config = dict(
    d_model=256,
    n_experts=128,
    d_shared_expert=0,
    moe_layers=[0, 1, 2, 3, 4, 5, 6, 7, 8, 9, 10, 11, 12, 13],
    routed_scale=0.25,
    balance_loss=0.00156,
    groups_per_token=2,
    init_std_router=0.0168,
    vocab_size=29736,
    norm='rmsnorm',
    optimizer='soap_variant',
    lr=0.00471,
    seq_len=512,
    train_tokens=445500000,
    dataset='wikipedia_en',
)
Below are experts of layer 8 (counted from 0) of a mixture-of-experts language model. Rows are named router (the router's row for the expert), down (a neuron's output weights, with its number) and show model dimensions 0-255. Each number is 50 + 12 x the weight over its row's rms, rounded and kept within 0 to 99.
After each expert's rows: "comes before" lists some tokens at least twice as common just after its tokens as in all text. This comes from a sample of Wikipedia text that the model never trained on. Tokens count by the router's weight.

# expert 47
router:47 83 48 37 51 41 66 55 44 44 36 47 54 53 67 59 45 43 53 48 40 59 50 45 55 29 44 50 57 48 43 43 42 44 46 48 64 20 46 65 58 61 72 40 41 54 75 62 55 66 44 45 38 19 56 40 39 31 29 61 42 61 38 38 62 54 37 22 61 56 50 53 69 52 37 60 42 50 64 31 57 64 54 36 50 67 54 39 61 72 52 71 52 80 39 65 26 39 66 51 72 55 35 44 67 45 59 61 38 75 43 44 55 46 43 72 50 54 77 35 54 55 57 54 55 59 45 62 56 67 61 81 50 55 42 51 56 34 18 47 26 38 50 39 48 61 40 73 47 40 45 53 35 52 38 60 56 47 41 43 54 58 63 55 45 41 58 63 37 37 55 56 53 54 50 43 41 41 58 39 65 51 43 50 58 49 24 38 50 38 69 45 53 62 31 41 50 37 64 56 65 49 50 68 63 63 48 51 67 49 57 64 65 40 49 59 59 50 55 54 48 59 44 43 43 39 36 43 30 67 69 50 53 60 29 66 39 59 36 26 32 48 65 47 61 65 42 41 67 33 32 43 49 53 54 54
down0:57 37 58 59 46 37 62 46 40 61 39 50 48 46 46 37 42 49 50 44 36 53 60 54 44 42 51 48 42 68 61 64 50 42 57 49 42 30 35 59 45 36 29 50 58 35 62 41 57 40 53 47 38 63 55 52 54 47 64 61 52 53 68 36 64 62 52 70 44 35 56 49 48 34 42 44 40 50 39 33 69 62 61 67 43 48 54 48 47 47 55 55 60 48 62 67 49 46 73 26 65 63 33 42 47 30 48 71 25 58 48 63 64 62 25 54 71 61 53 54 25 35 37 49 36 44 31 41 49 57 41 51 33 42 55 49 52 50 55 46 59 50 51 60 39 48 50 59 39 53 34 57 48 67 41 50 39 50 50 61 64 14 50 55 46 53 67 54 60 14 58 45 39 46 63 46 32 57 58 62 29 59 57 63 73 44 46 52 37 61 64 37 39 71 47 38 72 18 24 47 54 61 46 60 65 42 51 62 56 50 46 76 51 33 55 54 57 71 25 71 28 52 44 39 45 62 31 50 75 38 44 41 53 68 31 64 68 43 38 56 48 36 44 44 65 71 59 48 42 35 63 52 60 73 75 57
comes before: " in", " to", " the", " by", " with", " on"

# expert 61
router:67 48 73 38 58 55 36 65 51 60 52 42 48 55 62 49 25 54 43 51 53 49 74 41 55 41 55 41 47 63 61 39 61 43 44 41 54 58 58 53 84 40 55 31 54 54 51 19 81 31 24 39 53 30 48 56 44 35 60 45 65 67 60 57 51 43 37 43 58 62 72 62 58 49 53 41 21 44 65 39 51 73 48 68 39 25 62 26 43 67 44 59 43 57 50 58 46 52 33 55 47 40 53 46 45 49 36 56 46 62 50 54 43 42 19 57 50 57 48 44 50 56 58 45 73 71 34 52 70 55 63 60 48 47 58 53 57 44 32 61 41 58 47 49 52 62 45 39 53 58 68 59 45 64 34 63 57 45 32 34 55 65 64 72 44 46 50 49 57 36 36 50 45 67 41 53 43 62 45 57 83 42 51 43 37 46 45 53 67 43 72 33 38 40 58 50 56 71 42 68 38 40 37 27 49 68 52 49 41 57 74 46 49 41 52 25 71 53 59 58 39 49 56 61 26 72 46 51 43 57 47 42 48 39 59 45 46 45 17 64 39 47 52 50 49 67 49 70 34 40 49 41 46 44 41 38
down0:46 56 42 49 46 43 59 17 33 74 56 23 38 52 44 39 38 50 58 59 61 54 54 37 54 39 40 67 50 42 46 23 53 43 30 63 52 71 46 48 63 47 61 57 68 44 43 57 45 64 55 52 50 53 53 53 75 69 41 71 27 41 56 25 45 63 69 34 34 55 53 48 50 48 62 43 54 74 41 43 53 64 59 32 55 35 37 53 43 48 55 33 81 62 46 60 64 41 58 53 59 48 44 71 35 50 42 53 44 69 23 41 58 39 52 42 52 64 50 49 54 40 35 21 70 53 60 35 37 47 44 53 61 50 55 66 49 21 43 53 45 59 44 32 69 63 47 55 52 47 48 32 43 61 68 53 42 50 53 52 51 43 44 61 53 47 62 29 38 64 38 45 28 82 44 12 60 53 50 71 41 37 53 51 67 44 46 62 55 59 52 54 45 56 54 52 57 54 85 22 59 36 44 64 28 48 47 52 48 49 67 47 57 29 66 42 43 45 65 71 48 43 35 50 47 46 51 28 62 49 52 53 41 57 74 47 69 57 51 47 45 43 55 53 61 41 44 48 54 54 55 44 41 48 42 65
comes before: "1", "2", "3", "0", "4", "5"

# expert 59
router:61 47 49 58 62 47 62 57 40 43 39 28 36 47 53 66 46 65 68 37 40 74 48 50 44 44 49 53 42 55 34 55 62 66 58 66 65 58 68 39 60 33 54 47 50 43 51 46 49 38 44 57 57 33 62 50 46 53 28 58 53 52 28 57 45 28 69 48 43 47 52 32 63 40 64 53 64 71 43 45 54 36 53 19 37 42 50 48 34 54 36 43 51 55 46 46 53 39 54 70 53 42 48 39 61 32 39 44 48 61 52 44 62 56 22 70 58 41 57 49 69 49 43 61 54 60 44 63 46 60 74 47 65 48 47 49 42 51 25 67 37 46 66 66 39 44 57 46 41 41 52 34 51 72 65 52 53 68 55 51 48 57 57 60 41 43 36 55 61 50 60 27 62 81 44 44 51 28 44 53 45 51 44 30 36 45 62 28 57 66 79 65 47 41 35 34 48 66 57 40 53 25 56 49 61 61 54 56 57 61 48 65 49 31 31 75 52 61 47 70 41 67 59 50 42 59 30 62 43 57 55 63 52 64 52 54 59 55 48 50 51 23 42 45 31 57 72 71 64 12 29 39 66 42 61 37
down0:38 43 56 52 68 28 63 56 32 42 44 38 60 47 59 47 27 40 50 71 31 48 58 60 35 26 54 26 60 48 52 54 51 49 46 61 47 47 33 50 57 63 50 35 52 39 55 67 54 34 43 48 53 44 60 54 44 57 59 57 48 41 26 52 60 62 38 51 54 36 69 58 53 55 41 58 11 63 40 38 61 30 49 33 53 41 48 60 47 30 57 46 58 35 54 46 51 63 83 36 43 50 67 50 49 51 62 37 55 55 64 70 40 47 50 18 28 54 56 48 53 28 71 47 45 61 43 59 35 44 51 49 58 55 32 57 64 64 42 35 52 41 49 41 46 31 49 66 71 38 45 49 33 59 61 68 46 41 46 51 47 41 40 56 29 70 42 48 47 35 64 49 43 50 70 45 59 41 63 51 58 40 40 42 64 37 62 45 48 38 51 41 14 72 28 31 41 69 56 41 43 59 11 69 50 42 62 45 42 37 54 60 62 41 70 57 54 52 66 63 73 43 39 36 51 61 51 47 42 52 65 52 63 51 48 53 49 42 30 49 58 65 72 37 51 66 49 53 59 34 54 42 52 52 52 81
comes before: " of", ",", " and", ".", " in", " were"

# expert 33
router:50 47 42 62 46 52 74 50 53 45 43 30 50 44 45 42 54 60 69 41 45 67 81 58 49 22 49 70 53 56 59 30 61 45 31 51 47 31 58 57 56 46 76 40 55 68 69 45 47 56 54 56 44 42 34 58 50 27 34 49 57 58 40 54 28 43 53 31 42 59 52 67 68 51 54 57 59 41 54 57 76 66 54 43 62 62 57 56 34 60 62 55 52 66 52 55 50 52 64 71 60 65 43 55 50 67 34 58 61 71 35 56 56 49 43 48 57 51 71 53 53 55 45 55 61 40 29 46 69 43 59 69 44 50 55 40 51 43 51 65 30 57 71 43 45 60 69 46 46 59 29 61 33 51 43 77 65 55 36 65 71 55 39 48 71 42 37 63 62 40 40 46 54 59 67 35 42 48 54 44 52 50 43 46 48 20 26 57 29 60 72 76 63 52 56 42 55 41 54 48 42 68 63 49 53 60 69 46 47 40 76 60 49 31 44 52 43 41 57 75 50 51 40 45 41 50 37 50 38 54 76 47 71 41 33 69 49 40 44 40 47 25 44 40 37 55 43 49 25 46 44 63 54 48 56 23
down0:42 41 51 43 71 42 49 41 50 61 51 51 76 38 60 75 70 30 57 61 44 66 65 52 58 46 43 33 42 58 53 71 63 50 54 77 59 47 33 57 50 54 42 38 57 35 50 38 44 39 40 36 58 64 41 53 42 63 46 52 42 58 52 45 45 47 76 40 43 70 51 29 51 55 63 47 78 41 58 65 38 45 14 47 44 40 46 60 59 44 53 59 32 43 33 22 49 64 34 45 70 55 53 72 46 53 46 57 41 33 48 39 56 58 40 20 50 45 39 73 66 43 45 61 59 62 57 50 33 44 43 46 38 45 63 76 71 44 33 44 46 54 65 45 61 25 51 63 43 54 65 56 41 46 48 66 24 47 62 54 62 58 45 42 86 41 63 43 66 53 55 34 33 39 65 46 59 73 33 38 68 32 54 43 54 45 59 49 56 61 43 35 18 62 42 30 59 38 53 66 63 48 55 68 61 55 66 39 51 59 45 29 50 43 33 43 39 55 50 45 37 54 41 38 41 58 66 64 50 44 43 60 43 52 63 60 61 51 48 48 53 50 43 59 61 72 50 71 52 44 55 62 53 46 51 53
comes before: " of", " in", " to", " as", " by", " at"

# expert 57
router:48 58 49 61 53 47 52 41 32 52 48 40 51 43 52 48 62 44 30 58 39 39 65 34 74 37 42 49 56 43 54 46 58 53 58 31 43 54 41 37 86 49 58 45 56 56 61 41 49 50 39 38 65 10 58 45 39 32 55 74 54 59 37 49 56 22 55 65 49 40 57 58 71 52 51 58 19 18 59 53 52 65 62 57 31 30 47 52 57 72 35 60 39 49 65 53 50 54 59 76 53 43 30 34 43 46 53 55 60 61 60 53 41 53 42 43 47 49 53 52 38 59 39 64 58 54 18 51 58 57 49 49 71 54 50 49 44 46 39 68 27 27 47 66 41 42 43 49 57 50 60 36 56 47 40 51 42 45 42 35 53 67 59 62 50 46 49 44 79 38 53 44 37 49 58 61 56 54 32 49 62 30 51 43 55 45 69 32 46 51 59 35 71 46 59 54 47 71 44 51 41 60 48 46 57 44 41 42 48 61 65 51 49 22 47 33 47 80 67 66 28 41 62 56 42 73 48 73 42 59 50 55 58 46 67 61 44 40 24 42 49 48 39 50 51 62 26 45 26 30 50 48 62 43 33 37
down0:49 23 50 64 64 54 56 41 66 61 53 55 61 67 60 39 31 46 62 61 59 55 61 23 56 49 43 52 48 64 53 72 40 38 45 57 37 42 37 35 28 75 43 58 41 54 33 77 59 69 45 61 39 60 56 47 60 53 39 64 56 73 51 33 51 39 38 51 46 55 51 69 52 50 27 32 24 56 60 50 53 63 34 66 47 49 51 59 68 47 44 47 36 46 84 29 43 42 69 60 53 50 64 37 53 40 52 39 43 52 73 38 61 68 58 34 61 40 33 54 41 47 61 38 55 86 43 62 75 48 56 49 44 42 60 58 61 53 59 40 51 63 42 46 25 59 61 32 55 37 32 55 43 42 60 58 68 60 57 55 49 54 61 49 52 59 65 62 41 55 34 39 53 39 60 50 39 42 48 30 61 59 39 68 37 44 25 67 61 59 62 32 27 49 49 18 66 51 60 68 38 30 52 45 56 40 30 52 58 56 44 54 67 59 56 58 32 42 57 49 41 52 69 43 46 58 57 57 53 63 45 35 35 37 60 34 52 55 61 40 70 45 57 49 55 57 52 68 55 56 50 28 61 58 49 40
comes before: "2", "1", " =\n\n", " ", "American", "The"

# expert 41
router:69 73 39 59 74 54 84 61 36 63 34 33 46 51 57 64 45 52 46 53 30 64 55 57 59 38 40 47 58 51 43 33 47 29 23 37 56 47 55 58 66 68 71 38 50 64 64 47 48 54 62 44 62 43 65 54 36 44 55 56 70 47 25 58 60 49 45 48 56 48 45 64 48 58 46 60 52 63 58 47 44 60 48 44 29 59 49 37 46 42 38 63 48 55 37 62 30 39 57 59 69 46 37 60 55 55 46 46 56 80 37 38 52 43 58 59 70 56 51 32 50 42 57 48 67 61 15 39 69 68 40 55 43 46 39 66 57 61 25 51 39 60 49 43 46 84 35 64 56 50 39 47 44 57 30 62 52 32 34 54 42 48 36 44 43 50 35 62 49 54 45 44 68 54 47 48 59 48 42 38 63 42 69 40 54 45 25 60 48 47 57 59 51 56 48 29 38 56 69 54 46 65 54 54 57 75 52 44 66 62 56 71 74 44 49 45 61 51 49 74 57 68 47 49 51 41 30 44 29 62 62 45 65 63 39 71 48 54 44 48 25 23 38 42 46 56 33 46 53 27 54 62 60 39 55 30
down0:37 59 58 49 52 54 29 43 36 47 45 52 40 56 26 63 71 72 40 48 60 51 63 52 43 54 37 51 40 20 22 65 51 24 51 32 54 49 57 62 39 36 46 55 35 45 55 33 30 52 47 60 39 52 21 58 54 45 60 36 51 41 55 44 45 80 57 59 41 57 39 65 51 64 52 31 74 60 44 74 49 45 36 41 66 50 70 64 37 52 58 45 51 59 46 53 34 54 32 35 47 49 56 55 48 53 60 62 43 52 64 55 41 44 57 48 67 46 49 24 68 27 59 48 65 53 51 64 49 41 71 51 43 68 34 52 48 13 51 41 56 56 32 38 62 50 67 38 39 51 49 34 37 43 57 27 58 25 60 53 56 30 37 44 64 57 70 38 38 59 56 60 63 45 43 46 50 28 48 42 33 53 23 54 57 56 39 45 42 36 50 59 57 27 63 61 21 58 43 58 41 48 50 47 60 74 60 55 53 41 44 44 57 35 65 61 53 60 63 38 31 39 57 74 61 33 40 52 52 43 61 39 53 47 57 33 61 53 42 62 56 42 48 59 38 41 52 53 63 57 55 79 56 35 46 47
comes before: " in", " as", " by", " of", " to", " on"